Below are experts of layer 10 (counted from 0) of a mixture-of-experts language model. Rows are named router (the router's row for the expert) and show model dimensions 0-95. Each number is 200 + 30 x the weight over its row's rms, rounded and kept within 0 to 999.
After each expert's rows: "gets" lists some tokens that make up at least twice as much of what it gets as of all text; "comes after" lists some tokens at least twice as common just before its tokens as in all text. This comes from a sample of Wikipedia text that the model never trained on. Tokens count by the router's weight.

# expert 11
router,177,177,162,182,222,232,197,181,228,213,173,222,222,168,211,190,214,189,153,254,187,262,169,231,267,216,174,110,225,212,196,243,211,162,234,219,175,221,179,195,168,277,148,170,228,230,148,191,184,212,209,207,175,195,219,168,196,183,201,245,215,188,218,173,192,194,181,176,245,213,195,143,154,199,243,158,235,198,245,211,237,187,201,218,196,250,189,227,219,219,178,203,169,189,166,186
gets: " |", "\n", " |\n", "|", ";", "."
comes after: " ", " |\n", "20", "19", "0", "1"

# expert 29
router,206,237,210,191,201,170,177,219,230,230,160,232,171,209,201,186,222,173,220,179,213,237,190,216,159,241,168,162,227,257,171,176,188,209,179,206,204,207,180,195,181,226,122,211,224,226,205,190,134,206,165,178,177,254,195,158,220,228,219,211,245,223,186,216,208,183,153,147,264,192,247,180,206,180,197,185,173,194,191,199,229,145,231,252,175,173,161,252,132,186,168,226,244,199,217,232
gets: " ", "19", "1", "\n", "0", "2"
comes after: " ", " |", ":", " (", "\n", "°"

# expert 7
router,178,211,219,166,164,217,242,191,226,189,165,209,176,232,185,187,185,189,202,220,192,256,175,230,179,199,198,159,269,212,209,219,203,153,263,190,192,183,228,210,161,278,110,165,214,234,154,198,221,182,205,149,172,235,232,201,201,207,195,229,229,181,200,181,177,193,164,204,173,186,220,162,206,213,241,153,168,213,235,223,273,195,233,204,187,201,227,234,184,184,183,167,245,214,209,251
gets: " ", " |", "0", ".", "20", "1"
comes after: " ", " |", "0", ".", "1", "20"

# expert 9
router,243,196,164,263,200,213,264,170,190,209,184,199,208,186,228,177,236,211,154,212,156,272,173,229,264,260,132,189,223,237,198,236,207,197,204,236,196,222,180,153,160,233,171,155,238,218,183,142,208,228,191,186,243,215,223,229,203,195,186,252,233,201,190,180,208,172,167,154,225,210,168,183,218,233,232,182,199,225,168,184,218,219,253,189,188,196,207,225,145,181,193,206,191,223,182,193
gets: " ", "20", "\n", "-", "|", "2"
comes after: " ", " |", "\n", "|", " |\n", "20"

# expert 31
router,198,183,213,207,218,180,219,184,212,214,229,226,208,200,183,157,226,214,265,189,206,242,156,203,202,204,184,221,205,251,259,221,161,176,226,242,186,198,216,234,166,204,158,188,224,227,203,210,109,189,211,169,205,190,185,188,234,269,213,220,231,190,192,158,203,231,125,192,224,182,213,153,204,226,216,117,201,221,224,185,171,229,173,186,163,165,200,233,234,180,233,155,152,191,240,212
gets: "ed", "19", "s", "20", "ation", "18"
comes after: " ", "20", "19", "–", "18", " ro"

# expert 4
router,177,245,216,198,150,182,188,199,228,227,214,203,171,188,151,173,195,191,147,180,172,146,180,167,168,208,217,142,190,271,207,183,229,230,193,219,202,254,219,219,205,222,217,228,228,209,224,210,233,154,137,204,161,232,185,220,242,209,199,198,149,243,146,193,194,219,183,234,219,221,241,162,224,206,205,151,181,213,231,142,157,179,222,224,155,170,204,207,147,180,221,180,214,209,251,180
gets: " M", " the", " C", " H", "19", " W"
comes after: ",", " the", " of", " in", ":", " at"

# expert 37
router,203,254,200,202,224,190,215,222,223,214,254,246,178,206,203,217,204,208,146,186,186,225,208,223,197,180,155,59,214,231,163,199,228,184,152,208,193,228,201,191,193,247,170,188,222,180,205,211,223,214,214,185,222,194,200,183,203,215,152,238,175,173,180,170,186,173,216,192,225,209,208,208,204,182,251,110,200,220,196,194,228,184,205,172,173,192,226,241,127,197,240,191,190,171,225,163
gets: " ", " (", "19", "–", "20", "\n"
comes after: " |", " ", "|", ";", ":", " ("

# expert 5
router,194,232,235,250,204,217,197,171,213,171,186,205,181,238,190,186,212,223,199,195,156,195,135,182,161,237,216,189,224,249,215,182,250,138,231,197,169,195,219,193,169,213,155,200,213,246,212,224,192,166,190,195,208,173,194,161,183,156,252,266,118,259,179,191,220,196,226,235,264,234,221,190,209,176,174,223,217,212,177,166,231,163,204,184,190,173,275,181,198,175,197,217,187,239,200,175
gets: " the", " f", " F", " a", " The", " p"
comes after: " of", " in", " the", ".", " and", " to"

# expert 19
router,178,223,214,230,225,161,181,220,217,208,221,177,145,278,223,212,199,184,153,181,175,190,165,194,227,226,164,152,259,246,209,243,177,227,221,226,213,165,210,232,221,217,161,182,226,194,153,206,237,198,210,184,172,190,184,176,254,197,218,219,177,205,223,182,239,240,217,181,211,232,159,238,261,181,190,168,154,228,194,205,184,191,183,210,174,164,182,163,166,157,158,194,215,175,281,164
gets: " ", " M", " R", " L", " T", " D"
comes after: " |", ",", "-", "|", ".", ":"